python train.py --num_hidden_layers=9 --hidden_size=192 --n_experts=32 --experts_per_token=3 --d_expert=128 --d_shared_expert=128 --hidden_act="clamped_swiglu" --moe_layers=[1, 2, 3, 4, 5, 6, 7, 8] --router_score="sigmoid" --normalize_top_k=true --routed_scale=1.0 --balance_loss=0.00146 --balance_bias=true --init_std_router=0.0365 --lr_router=0.000541 --vocab_size=16384 --norm="rmsnorm" --norm_eps=1e-05 --tie_word_embeddings=true --optimizer="soap_variant" --learning_rate=0.00481 --beta1=0.95 --beta2=0.98 --batch_tokens=[65536, 131072, 262144] --max_seq_len=1024 --train_tokens=914800000 --max_steps=6220 --dataset="wikipedia_en"
Below are experts of layer 5 (counted from 0) of a mixture-of-experts language model. Rows are named router (the router's row for the expert), down (a neuron's output weights, with its number) and show model dimensions 0-63. Each number is 50 + 15 x the weight over its row's rms, rounded and kept within 0 to 99.
After each expert's rows: "comes before" lists some tokens at least twice as common just after its tokens as in all text. This comes from a sample of Wikipedia text that the model never trained on. Tokens count by the router's weight.

# expert 13
router:63 74 59 53 28 60 33 54 39 56 62 70 54 52 61 57 71 40 55 42 59 60 41 39 37 47 34 47 81 34 67 52 35 14 80 24 61 48 55 55 41 58 58 32 37 54 65 76 44 50 43 56 39 50 47 40 44 52 45 72 99 47 38 57
down0:26 53 55 67 53 17 60 72 38 20 45 35 58 27 29 35 53 52 73 14 56 43 45 62 43 47 55 47 66 55 51 36 46 57 41 45 47 43 55 46 82 58 74 29 59 37 48 42 53 39 22 37 60 30 28 55 63 44 43 52 56 50 32 29
down1:46 69 44 39 33 54 53 44 38 46 25 40 49 48 56 52 27 38 50 46 42 58 33 28 39 70 18 64 37 45 38 36 36 75 21 39 66 30 30 30 54 46 50 36 26 53 33 60 63 72 82 33 69 47 32 38 49 32 59 27 24 40 35 48
down2:73 31 56 62 37 33 58 32 77 67 50 25 73 40 55 57 43 71 64 33 37 75 33 48 49 54 25 35 41 38 39 70 45 57 46 80 43 34 39 57 49 39 95 51 30 48 49 66 72 51 44 44 54 52 47 39 66 51 40 51 42 20 58 49
down3:49 43 30 42 44 50 68 47 68 58 52 48 27 42 62 68 65 28 54 49 51 27 44 70 60 33 56 71 22 59 56 33 53 61 33 72 57 68 48 47 50 27 27 48 20 47 37 32 32 66 52 49 35 72 66 44 46 55 88 63 27 46 52 70
down4:52 42 60 59 61 52 54 43 58 45 20 42 52 53 26 40 53 70 48 48 68 40 28 51 62 62 50 53 16 53 61 54 65 66 53 49 62 91 48 63 44 44 56 79 63 56 58 43 29 73 42 47 51 36 66 53 49 19 21 55 65 35 41 45
down5:62 41 88 48 56 66 39 53 46 71 37 61 36 61 30 53 29 43 53 35 58 58 31 44 80 50 27 38 52 41 78 66 67 70 60 60 33 33 69 80 25 35 35 46 65 35 49 50 34 38 70 37 54 59 33 64 32 42 56 37 55 37 26 58
down6:52 56 43 78 31 47 52 48 47 67 58 58 47 81 51 35 62 37 49 61 42 43 25 83 17 47 72 62 50 55 56 84 34 95 38 62 65 67 17 62 50 55 32 55 93 43 49 43 50 35 53 63 76 56 93 41 66 54 23 63 45 46 64 44
down7:58 68 69 49 55 85 48 47 34 45 54 28 66 36 13 70 40 55 41 60 37 60 44 58 70 52 36 25 76 64 40 44 80 26 19 39 48 41 37 67 68 46 56 75 48 41 29 58 24 55 71 33 36 60 64 51 34 37 43 45 53 60 43 69
down8:71 59 81 41 42 44 37 61 23 34 40 42 43 79 28 73 53 61 46 33 68 60 31 68 85 46 44 64 47 73 26 52 48 82 33 51 50 59 32 64 46 54 26 47 61 67 67 75 39 41 48 24 56 75 24 52 51 54 72 30 54 50 23 77
down9:73 31 58 65 36 72 51 58 53 59 34 35 58 68 60 58 47 78 53 54 55 44 53 60 43 37 50 81 55 36 42 48 64 47 34 57 61 51 37 74 33 47 56 53 51 55 73 41 55 19 62 28 69 63 22 60 47 19 38 79 62 48 43 53
down10:73 49 61 59 49 61 19 59 39 59 35 43 60 52 63 37 74 54 46 62 59 45 57 58 56 63 37 76 54 47 72 42 54 21 53 49 41 38 47 40 33 41 52 33 36 26 40 60 47 49 57 22 75 31 78 52 50 77 63 59 55 56 69 48
down11:47 48 49 55 42 63 55 57 71 14 32 53 90 41 38 57 44 55 74 41 31 63 54 51 34 58 33 58 58 49 46 70 63 58 41 32 48 35 24 23 45 59 51 69 43 29 72 34 44 70 70 66 35 39 65 49 54 68 39 39 50 44 41 33
down12:78 57 75 41 66 81 29 37 68 62 13 42 40 72 54 74 55 50 83 40 70 50 40 71 48 67 44 36 59 73 64 63 50 39 63 43 55 41 54 55 46 50 56 46 31 39 48 26 44 60 58 39 50 73 32 65 45 57 67 25 50 31 58 42
down13:45 42 52 47 56 52 56 57 51 51 45 53 54 40 57 55 64 50 21 38 56 33 50 43 69 53 45 84 36 47 72 42 61 47 68 54 25 57 59 25 34 46 40 43 64 51 55 57 72 38 49 52 69 47 61 58 64 79 35 33 29 19 30 74
down14:49 46 65 52 44 38 42 22 51 23 33 79 58 65 43 52 44 30 72 41 29 48 42 48 46 43 25 62 67 56 42 36 61 43 40 49 37 38 83 61 66 71 41 70 50 16 40 54 61 61 59 38 75 63 67 72 40 36 45 42 68 39 62 51
down15:56 47 62 47 77 40 59 38 54 40 53 57 38 59 62 17 50 70 39 36 54 27 37 33 65 53 72 68 43 49 42 54 46 49 80 45 36 45 44 36 50 51 57 39 64 74 32 68 58 48 30 34 71 50 17 49 64 50 61 55 46 37 64 38
comes before: " of", ",", " in", ".", ".\n\n", "\n"

# expert 11
router:65 69 65 54 35 69 39 53 44 72 61 54 59 32 47 50 38 57 40 74 56 36 37 50 74 45 44 54 73 08 57 53 13 24 69 24 47 74 94 42 46 55 68 45 55 44 55 55 42 56 48 45 52 48 24 47 35 52 50 42 73 42 49 44
down0:71 41 62 24 23 80 59 56 44 53 46 21 58 49 56 44 46 68 65 49 57 50 36 39 34 54 54 51 39 34 56 59 39 76 61 53 66 42 49 04 64 42 54 39 42 32 40 61 21 33 60 51 50 10 62 68 58 44 43 60 38 48 39 65
down1:60 28 74 21 76 44 57 28 41 52 55 49 61 59 54 87 39 45 51 69 28 37 41 63 56 71 29 45 30 31 50 79 70 83 83 49 53 49 55 86 62 42 59 58 53 26 45 23 47 50 59 25 80 46 62 51 56 57 64 48 47 57 33 75
down2:36 41 25 28 48 59 53 40 55 77 35 50 31 41 37 32 40 31 44 56 77 35 42 39 38 59 27 58 45 80 47 37 07 38 47 52 61 50 62 69 34 75 66 29 60 50 40 57 53 60 70 50 56 59 45 66 60 47 42 90 44 42 29 60
down3:67 57 47 40 28 31 38 49 51 42 38 39 40 53 34 26 67 22 33 60 45 60 42 68 73 45 60 51 49 44 30 36 55 21 28 51 51 52 64 36 33 83 69 56 36 37 37 19 55 53 41 01 59 51 40 52 56 52 69 45 46 26 53 54
down4:46 58 46 33 43 66 71 50 29 44 45 47 38 52 41 31 62 69 23 59 57 60 40 62 27 64 29 48 46 59 72 56 59 29 49 66 36 41 40 40 59 46 78 58 48 33 32 53 45 40 52 17 66 31 78 77 34 41 27 46 59 31 53 51
down5:55 53 39 55 50 77 57 24 26 38 45 66 51 49 33 54 47 73 67 43 62 61 35 21 50 70 50 58 67 82 31 39 48 77 47 51 15 59 52 37 43 65 56 68 43 42 50 55 44 35 37 41 55 75 73 32 32 72 64 36 69 62 61 59
down6:30 42 50 78 50 43 63 39 47 77 30 61 81 51 48 20 58 36 39 27 38 34 52 61 68 34 61 88 59 34 77 60 24 61 35 42 21 53 45 39 66 59 32 65 50 54 46 28 46 51 60 37 83 43 51 52 47 31 56 57 57 48 37 65
down7:36 38 43 34 53 29 51 28 56 28 65 73 44 68 53 33 64 59 41 50 47 30 32 48 50 55 39 95 55 69 61 59 45 56 28 40 63 19 61 70 57 27 37 56 73 44 37 51 60 39 79 60 57 22 76 66 48 67 57 58 60 59 49 44
down8:39 48 55 51 47 32 38 61 45 41 52 47 35 56 70 49 29 54 65 56 55 48 51 36 30 54 23 34 44 60 55 42 77 16 48 82 33 68 72 18 68 49 40 38 37 74 51 33 34 56 53 55 55 57 76 66 51 52 45 56 96 78 47 49
down9:30 56 17 37 81 28 61 43 55 63 63 55 60 45 45 58 71 64 46 41 44 62 69 67 61 58 41 56 42 37 46 55 55 66 33 67 37 66 37 35 35 23 84 75 30 48 38 51 14 61 49 34 67 31 57 75 58 45 98 33 38 56 65 60
down10:57 46 37 39 38 46 60 57 45 35 61 73 22 38 73 22 46 29 53 41 45 37 58 58 50 24 74 65 40 39 69 69 75 79 07 22 45 47 38 55 28 81 10 66 66 45 38 75 50 54 18 42 44 58 58 50 39 47 54 53 57 60 52 43
down11:72 64 61 40 44 51 43 69 77 49 51 44 36 46 38 62 51 31 38 55 64 32 59 64 37 49 65 85 46 53 47 71 57 40 37 57 66 55 30 61 67 59 71 64 35 29 64 38 75 42 41 21 50 98 45 48 55 69 56 62 39 40 81 61
down12:35 44 45 74 32 56 38 47 65 43 57 42 54 37 27 47 33 83 56 46 16 74 39 48 76 58 49 45 71 49 58 46 66 38 76 60 50 41 22 48 56 50 58 32 63 43 36 28 57 22 35 37 58 38 44 41 03 82 35 43 58 36 30 25
down13:57 39 54 48 44 65 47 46 23 55 83 65 34 64 81 55 60 49 33 57 25 34 66 47 34 44 46 49 51 53 39 59 42 61 73 40 40 17 61 59 42 74 62 62 43 59 34 57 63 57 75 71 29 57 40 55 30 65 53 47 41 42 60 31
down14:68 46 71 36 99 67 75 53 66 49 57 58 34 40 50 54 49 49 48 39 39 52 21 73 60 48 53 26 41 64 50 70 43 61 60 26 53 62 58 29 51 65 42 54 47 74 51 45 59 72 42 54 78 17 26 43 74 51 53 35 67 54 63 31
down15:54 28 72 31 62 43 64 45 67 77 45 35 38 67 32 61 43 49 41 34 52 26 51 54 44 54 43 47 58 51 67 38 49 69 14 71 51 56 65 48 59 65 46 63 55 70 46 62 59 67 61 39 37 63 46 73 77 54 47 53 24 41 39 52
comes before: ":", " of", "\n", ",", " in", " and"

# expert 21
router:52 45 38 40 47 54 61 53 30 58 66 65 46 40 60 59 65 39 38 40 27 58 41 40 33 75 36 19 45 44 38 54 55 55 48 58 53 34 63 34 60 44 72 61 41 66 64 46 88 31 59 58 46 43 47 32 52 47 06 39 51 89 36 49
down0:38 63 49 66 42 80 27 41 40 48 59 34 61 61 46 36 47 70 37 57 46 45 08 27 23 41 65 43 29 57 71 50 55 18 49 65 69 68 39 48 53 45 44 66 45 54 32 55 57 53 61 52 35 50 28 77 45 55 11 48 49 44 69 54
down1:60 20 31 43 35 59 66 50 66 44 49 43 70 54 23 66 59 69 69 42 70 60 14 36 40 44 36 17 50 55 67 67 32 42 45 38 64 61 65 41 69 44 72 32 53 45 59 96 43 41 62 55 51 57 41 56 53 42 31 58 73 63 48 57
down2:67 52 35 43 46 29 35 34 46 68 55 65 45 13 30 83 24 59 58 79 38 38 43 61 50 73 55 53 72 58 65 33 58 22 78 47 68 57 38 48 52 48 41 48 47 29 47 54 29 56 77 29 56 45 64 39 33 52 68 57 61 93 51 16
down3:46 28 50 46 59 53 55 32 40 46 59 61 41 77 62 59 49 69 46 77 77 23 47 37 63 74 40 57 46 45 49 41 61 31 48 44 41 43 47 56 24 39 70 61 58 69 39 61 34 28 80 41 75 46 55 70 69 58 37 59 57 47 47 67
down4:57 38 37 63 67 67 36 16 49 68 96 56 65 61 61 44 35 42 43 59 27 50 73 43 63 47 43 28 30 56 35 58 51 47 53 83 40 26 50 65 28 61 64 60 43 41 52 38 48 54 56 50 26 64 69 13 35 29 68 59 19 48 43 54
down5:33 13 65 49 33 48 47 50 29 53 12 63 53 40 50 40 49 36 33 58 43 61 56 26 52 57 61 48 60 67 71 45 32 56 57 41 50 32 32 64 54 54 73 36 56 37 64 45 46 76 57 26 50 40 49 72 62 55 25 37 38 37 61 80
down6:79 43 63 23 62 38 56 32 25 33 38 41 60 21 42 66 45 61 64 65 48 25 52 72 51 56 26 62 54 45 54 69 40 43 38 56 41 58 32 75 58 30 40 59 49 40 27 69 56 46 27 42 66 57 53 62 49 51 26 56 86 58 52 21
down7:50 33 37 79 55 18 37 33 47 53 38 32 67 39 59 58 44 43 65 43 43 25 35 65 52 66 51 70 64 35 42 59 56 33 30 41 51 44 34 56 48 50 40 77 50 53 52 39 60 57 61 76 61 56 26 51 41 70 80 39 46 55 66 63
down8:52 60 55 38 61 77 22 64 71 57 68 63 65 25 25 62 40 61 75 36 45 60 57 43 48 38 16 52 42 55 31 61 34 98 45 70 40 39 06 62 39 37 23 63 54 51 29 44 53 77 50 73 64 52 74 46 48 43 45 54 41 53 22 58
down9:58 65 51 43 69 61 57 42 25 89 57 58 72 35 50 64 22 51 36 40 55 56 45 35 52 56 53 42 09 52 50 42 72 51 71 44 63 32 65 63 54 77 46 61 30 43 54 40 50 48 39 45 50 48 45 70 59 51 68 45 69 49 51 29
down10:66 54 56 73 83 57 55 49 69 62 40 40 53 30 66 31 73 63 13 10 45 47 46 41 50 41 45 80 57 69 52 45 54 63 45 73 38 31 43 61 52 37 58 50 60 54 35 62 70 80 31 37 45 41 57 58 24 73 32 27 05 65 51 63
down11:56 53 48 70 38 75 46 43 29 80 53 47 38 74 39 56 20 32 51 45 45 45 46 44 50 61 48 67 34 54 35 68 51 43 40 48 43 38 52 62 38 46 09 34 43 34 22 29 61 63 77 81 65 53 45 73 38 42 60 65 03 85 40 68
down12:71 25 37 38 48 36 60 53 36 64 73 55 31 54 57 56 47 19 78 51 65 56 59 18 49 57 37 41 27 51 30 77 35 59 58 29 30 46 29 82 55 72 38 74 77 27 73 73 61 61 46 51 47 54 20 38 48 32 48 30 25 51 41 43
down13:52 72 44 67 63 94 65 48 26 63 67 40 45 51 33 60 60 54 47 48 56 23 30 62 55 48 22 55 32 72 58 46 57 54 59 37 64 54 61 30 38 41 58 55 26 90 65 37 19 62 64 44 43 49 56 41 29 16 50 61 59 31 84 64
down14:64 66 62 41 62 48 52 51 16 34 43 62 64 61 44 57 43 42 28 61 65 47 68 54 36 64 61 43 56 52 53 64 30 30 34 54 45 31 47 45 43 22 54 49 43 54 38 48 51 64 11 53 15 50 28 62 48 59 56 46 37 57 38 47
down15:51 27 57 47 52 56 61 37 79 57 50 51 42 67 38 31 49 47 43 35 40 48 45 56 51 43 57 45 34 40 51 59 44 58 49 19 47 42 66 86 79 67 56 65 40 48 53 30 52 51 66 46 53 40 42 33 46 55 48 34 64 53 68 51
comes before: " ", " and", " —", " +", " but", " The"

# expert 27
router:49 55 54 42 79 41 29 64 80 33 26 52 67 45 32 46 59 63 41 61 62 46 34 71 60 34 49 28 56 79 54 36 42 33 50 78 58 49 48 58 53 74 64 48 37 47 48 68 57 41 43 43 10 72 22 54 64 69 14 59 54 45 58 46
down0:52 75 51 37 55 64 37 73 76 31 35 44 52 83 45 30 52 62 47 56 55 61 46 35 47 04 54 24 49 65 57 52 54 72 53 65 19 45 41 25 59 53 61 69 62 70 47 80 53 27 61 25 64 51 40 65 34 47 68 30 57 57 57 70
down1:71 65 63 47 61 73 51 28 46 26 27 76 41 33 45 36 13 37 50 35 49 35 47 50 46 44 23 47 60 63 53 27 33 42 28 46 44 44 28 73 44 35 49 51 52 64 45 53 62 55 45 80 53 53 44 59 26 54 39 57 72 39 52 68
down2:66 50 31 45 57 50 60 46 41 33 26 52 46 50 53 90 47 73 51 49 33 47 38 65 46 42 59 51 67 69 56 61 66 41 53 54 70 43 68 07 47 50 75 41 68 52 50 27 50 42 67 50 29 56 54 53 45 56 48 42 67 46 37 21
down3:54 59 74 53 39 47 45 42 55 54 49 30 77 47 43 58 57 60 65 62 49 29 54 55 41 43 45 43 66 28 61 22 58 39 41 66 81 49 23 51 36 48 30 42 47 44 56 84 36 37 57 52 64 37 60 82 73 52 66 47 55 53 41 24
down4:64 49 75 58 94 60 46 54 62 34 40 32 55 54 38 49 90 61 41 16 70 48 27 44 56 49 43 47 43 33 59 37 32 50 45 78 41 66 52 38 52 39 43 65 43 56 80 52 27 54 53 36 42 61 86 70 58 50 64 52 22 36 51 37
down5:37 30 84 73 65 54 44 51 58 28 54 70 44 42 53 51 56 46 16 51 38 46 59 62 23 41 53 39 38 42 32 70 62 61 30 44 41 37 48 45 40 50 78 42 54 47 75 55 60 47 53 63 42 55 47 77 65 45 78 73 34 49 71 64
down6:75 34 55 44 43 28 49 45 44 63 78 58 42 65 48 42 71 69 71 23 47 27 59 71 27 51 43 33 60 52 48 57 44 38 30 43 55 71 64 42 61 26 52 54 58 55 68 49 47 60 55 34 48 44 65 50 40 29 42 71 44 36 48 70
down7:50 43 61 41 48 40 55 33 48 54 40 55 81 52 49 38 37 50 59 62 41 54 44 57 39 48 38 50 54 61 61 52 69 88 33 79 40 51 59 63 49 18 51 52 72 29 27 51 51 63 44 45 02 39 23 27 40 58 73 68 44 36 60 52
down8:46 34 68 42 22 68 53 43 56 60 42 51 41 64 44 87 61 63 41 33 36 41 50 46 56 41 30 30 55 42 65 44 24 30 59 27 61 29 55 54 57 58 38 41 31 25 57 50 59 43 31 54 44 48 28 54 45 40 54 54 60 42 60 27
down9:35 30 34 48 62 53 29 56 63 87 42 47 59 42 50 43 70 56 37 51 31 52 69 80 72 62 40 24 50 30 60 42 38 29 22 64 74 32 35 50 49 44 45 52 45 41 37 29 30 37 51 69 49 28 47 50 62 72 28 48 83 10 26 27
down10:36 36 48 71 69 82 67 49 28 49 41 59 45 43 16 30 38 25 62 49 79 87 69 61 57 61 53 39 73 57 62 71 41 70 66 62 37 59 60 42 67 49 58 54 42 23 48 44 57 54 65 39 33 53 30 19 49 40 31 56 75 52 31 52
down11:36 36 47 32 47 47 48 56 56 66 51 41 46 54 66 25 33 29 27 41 49 87 45 37 30 63 36 55 46 49 67 46 60 40 43 51 42 57 47 82 70 32 55 34 52 51 25 27 41 65 64 50 56 59 40 14 46 48 37 60 46 76 46 55
down12:69 18 63 45 57 53 75 36 56 04 10 50 65 60 48 80 54 72 30 38 58 49 36 61 44 41 36 56 17 45 53 50 69 61 67 27 46 72 49 25 37 72 29 32 72 38 59 55 19 41 36 39 45 19 29 36 25 54 51 25 47 52 71 36
down13:59 58 72 28 42 37 57 41 56 46 46 60 58 52 56 69 64 49 55 41 51 34 72 61 39 31 66 66 62 88 71 60 68 20 57 60 60 44 50 67 51 48 37 55 12 33 66 64 47 45 49 52 32 63 41 59 48 57 76 55 29 49 55 57
down14:61 28 68 48 81 47 50 56 67 47 36 63 54 67 33 07 58 38 64 77 50 63 72 53 16 71 38 42 41 96 46 48 06 47 53 52 73 46 40 28 39 59 65 55 55 66 63 32 47 27 55 22 42 49 68 58 55 76 17 63 20 39 79 51
down15:56 35 71 43 23 56 39 68 36 67 63 29 63 15 30 50 59 48 29 58 42 34 58 43 37 37 66 26 59 65 57 42 46 71 79 63 55 52 65 46 65 20 66 39 27 58 43 50 60 72 34 35 33 56 67 58 34 64 41 60 44 30 19 31
comes before: "1", "2", "3", "4", "5", "0"

# expert 2
router:42 81 36 51 57 38 36 50 38 61 48 61 48 39 47 45 55 42 56 49 33 70 65 79 53 41 49 49 80 32 34 26 19 36 33 22 65 84 46 41 24 44 58 39 34 58 59 59 67 48 47 53 56 50 40 39 71 53 38 44 90 44 30 65
down0:36 69 77 64 54 25 46 60 23 64 52 28 78 78 42 65 38 20 39 44 37 62 61 67 56 31 18 50 56 51 60 26 69 52 24 44 54 38 43 63 54 32 35 69 79 45 69 49 58 80 53 44 71 37 66 46 68 36 80 50 48 33 60 28
down1:67 40 72 27 48 59 73 58 79 54 36 74 34 32 37 55 35 41 57 64 56 45 65 39 40 44 46 57 25 56 46 53 41 58 72 31 30 25 35 23 43 38 45 68 27 10 29 22 51 43 27 52 67 77 64 42 52 61 64 50 53 55 53 43
down2:34 54 30 64 49 50 59 40 32 31 39 60 51 65 61 36 52 32 45 60 44 37 44 62 31 44 52 43 60 10 50 42 68 61 63 63 39 65 28 62 39 67 28 54 65 59 59 52 49 62 52 53 66 27 48 53 49 36 67 62 38 66 85 36
down3:53 40 58 73 49 62 61 28 30 37 54 49 55 31 56 29 53 79 71 55 46 55 59 44 59 34 63 38 78 21 34 42 39 76 48 83 45 51 42 59 51 31 54 51 38 50 69 48 36 55 44 42 34 32 59 61 53 52 62 59 79 45 60 59
down4:39 57 32 50 30 80 55 65 31 54 39 58 31 70 74 39 69 51 55 45 63 22 75 49 15 65 49 48 54 62 39 41 38 76 51 41 52 40 37 37 32 41 40 66 65 50 40 52 48 51 71 29 27 44 68 54 48 51 77 54 34 28 45 75
down5:53 31 39 30 29 23 55 43 48 58 37 12 57 75 35 40 50 38 55 31 44 59 71 61 49 61 49 58 72 57 50 58 56 61 57 52 54 43 68 52 45 77 51 53 27 60 34 33 57 63 52 24 64 42 35 33 38 50 57 67 46 23 56 17
down6:26 53 43 44 46 33 67 72 74 57 41 60 68 57 44 34 71 51 55 56 45 59 55 79 44 67 56 70 57 34 59 39 69 57 55 63 44 67 35 49 64 33 59 55 39 59 38 32 39 49 39 52 68 69 47 51 55 31 62 47 56 51 34 55
down7:54 57 70 73 38 43 53 18 51 58 45 36 72 36 59 39 64 73 48 09 61 41 51 69 48 79 51 76 28 56 30 62 38 52 65 56 50 44 42 29 40 35 59 81 60 32 47 25 44 45 53 64 40 53 66 58 41 29 62 47 38 51 31 48
down8:44 22 37 54 57 38 65 64 68 76 51 43 17 51 28 17 39 59 45 34 54 12 40 63 55 49 49 56 58 48 71 34 57 27 62 71 59 32 44 43 33 71 46 76 58 58 51 42 64 23 31 27 69 44 32 52 74 51 54 27 47 41 55 36
down9:78 44 49 53 83 46 45 41 30 44 29 55 25 70 47 40 47 53 77 48 39 53 37 62 32 36 54 67 51 57 67 25 55 31 48 37 48 34 44 34 57 68 68 39 43 18 21 44 29 48 51 21 38 53 69 77 53 23 57 55 51 48 58 74
down10:58 44 54 42 35 77 57 49 47 39 51 27 44 65 58 79 45 52 24 62 56 99 71 71 56 58 41 55 47 55 39 57 43 66 51 20 62 45 39 39 44 61 30 64 66 53 54 37 44 57 67 27 37 53 67 74 56 64 65 60 42 28 65 58
down11:62 64 34 47 48 56 46 31 18 51 68 45 63 42 43 58 49 24 73 52 42 50 48 39 42 30 39 43 42 35 48 47 24 53 59 39 53 51 64 54 60 22 45 40 65 55 72 58 43 24 44 42 62 86 53 66 38 38 36 28 55 59 35 41
down12:55 59 45 62 67 58 43 37 16 63 39 24 37 47 57 47 54 57 61 31 59 62 48 49 53 44 31 51 61 54 51 66 53 27 48 23 31 60 62 55 76 50 46 41 27 54 51 63 45 74 43 36 50 71 31 43 35 39 42 86 16 50 76 57
down13:52 54 42 71 64 31 45 39 27 44 44 79 43 55 57 54 45 69 36 32 83 44 75 63 28 35 47 23 60 54 40 47 72 41 63 37 51 37 43 39 70 73 38 74 29 36 35 49 62 68 68 29 42 42 42 52 80 32 54 44 44 61 68 53
down14:68 41 38 72 63 48 65 25 23 61 30 48 63 45 42 44 39 30 29 37 24 57 58 56 40 69 63 58 67 66 61 47 22 55 40 43 46 69 68 36 43 39 23 44 50 41 42 58 81 76 23 52 47 34 60 39 72 48 51 74 36 32 57 55
down15:26 52 57 60 46 40 37 39 27 30 36 72 55 52 57 56 46 12 28 47 52 55 42 43 77 59 50 31 41 60 52 64 29 58 43 49 60 61 39 73 49 55 31 53 43 47 49 00 53 48 65 56 80 50 71 40 28 57 39 41 44 60 47 16
comes before: " of", ",", " in", ".", " and", " to"

# expert 22
router:43 59 32 54 69 64 19 64 55 58 65 66 32 61 59 50 48 81 46 64 45 31 23 56 51 48 59 50 30 52 39 45 60 46 41 56 81 36 21 44 30 62 28 41 31 39 63 67 67 50 61 63 09 36 35 18 59 52 47 71 71 89 38 50
down0:85 65 48 48 57 67 32 27 58 76 51 55 43 65 60 61 48 45 42 46 55 42 55 54 86 47 54 40 55 37 72 47 55 47 25 56 30 69 26 54 34 48 63 36 41 42 26 52 32 49 39 64 01 34 87 57 55 21 64 37 63 67 53 61
down1:36 50 46 46 87 64 58 67 60 56 37 54 46 48 29 70 03 63 65 56 39 41 71 50 54 54 68 71 20 35 47 41 45 42 12 49 20 32 61 64 59 36 44 62 63 79 44 78 22 55 36 25 47 32 60 31 42 49 44 38 58 65 67 57
down2:68 53 34 42 61 39 67 21 64 53 38 56 31 51 70 78 51 41 57 73 64 52 41 52 49 62 52 44 20 09 31 57 43 61 26 45 57 72 41 58 34 37 62 25 54 40 36 44 58 50 43 64 39 34 50 37 57 31 51 62 36 50 57 57
down3:75 15 45 55 70 40 23 24 25 39 33 57 40 62 77 58 71 36 47 57 61 40 50 50 61 46 42 62 33 49 54 53 54 59 39 42 67 46 55 50 51 61 69 37 95 47 51 47 32 50 74 43 62 55 57 66 49 53 45 39 43 72 77 30
down4:39 54 65 73 55 46 49 44 48 39 51 54 60 58 76 11 37 53 72 51 64 46 36 22 54 74 75 59 47 54 44 41 75 58 34 59 34 56 33 38 21 60 42 54 44 58 51 26 28 34 49 29 60 56 40 73 51 37 51 19 56 51 47 42
down5:67 59 73 70 37 32 62 66 48 86 50 70 60 27 50 77 56 49 43 56 74 38 45 31 46 62 33 60 67 40 73 63 35 48 67 79 62 48 40 35 37 44 52 33 55 46 50 44 78 47 54 35 61 47 57 71 56 46 72 52 49 37 19 49
down6:38 63 49 48 65 51 50 72 47 37 44 61 36 49 49 31 62 43 70 21 45 44 66 53 53 27 44 45 26 36 34 44 36 39 40 54 49 80 57 71 38 16 44 27 81 55 39 21 38 40 31 44 57 49 60 54 25 15 62 67 22 64 71 47
down7:72 36 37 67 41 50 75 29 85 51 54 39 44 13 41 58 33 37 36 49 55 52 32 49 43 54 41 60 67 65 62 36 47 41 35 35 26 49 62 60 45 54 42 27 65 90 51 57 42 57 29 36 49 22 61 48 52 38 41 42 55 26 45 62
down8:67 68 56 51 50 39 27 53 66 57 53 39 31 53 33 37 59 59 42 61 55 70 43 66 73 71 41 56 63 42 25 46 34 60 37 39 54 46 54 59 43 40 50 73 34 65 49 41 57 24 44 40 46 50 19 56 48 57 34 67 85 44 43 55
down9:61 28 70 44 50 46 47 50 29 47 62 29 50 42 45 41 55 32 56 62 21 71 51 44 55 40 39 51 39 61 57 33 25 48 34 42 26 42 45 38 16 35 49 37 55 60 66 40 15 77 20 49 20 34 57 42 56 57 52 56 35 32 53 47
down10:22 60 52 71 46 33 34 79 50 33 48 45 37 37 47 53 66 50 40 42 53 31 55 48 38 31 37 63 68 57 41 63 82 76 51 58 42 61 38 28 38 82 69 45 57 61 60 48 64 33 79 73 50 84 62 41 59 46 21 65 43 53 43 76
down11:60 49 66 61 55 28 53 39 59 59 36 43 73 42 46 57 64 70 30 56 37 44 45 72 45 60 63 84 11 46 50 38 60 55 56 74 87 51 55 30 39 49 58 75 46 60 60 68 53 57 44 73 37 87 42 24 41 48 47 66 44 72 61 57
down12:60 93 49 32 52 54 43 74 60 70 42 37 45 77 36 33 42 28 58 28 44 53 43 61 56 52 65 55 26 55 63 65 62 32 41 81 61 44 59 72 32 71 32 71 68 52 48 62 50 20 23 45 38 48 38 57 64 67 23 20 39 31 28 62
down13:65 50 57 34 42 58 46 55 49 51 44 47 45 66 49 38 45 55 33 55 55 35 64 64 69 56 79 15 73 53 82 36 31 59 66 45 82 53 60 42 47 26 52 65 46 38 29 33 26 53 26 26 20 50 42 46 48 56 39 60 46 47 20 12
down14:67 60 53 63 39 80 55 58 22 25 66 47 81 47 34 25 57 47 31 62 58 56 72 31 69 54 44 40 66 61 34 77 39 78 61 49 53 32 55 46 60 35 24 33 38 56 38 13 23 66 37 46 41 45 77 28 62 57 56 58 25 76 45 89
down15:61 62 88 39 56 58 43 41 72 73 78 38 60 33 23 60 57 59 20 64 55 50 21 43 33 45 50 62 43 52 53 45 69 55 44 58 62 42 45 35 53 51 51 68 44 49 23 50 58 56 78 55 20 31 30 65 59 44 82 32 24 75 63 50
comes before: " ", " \"", " P", " Total", " •", " No"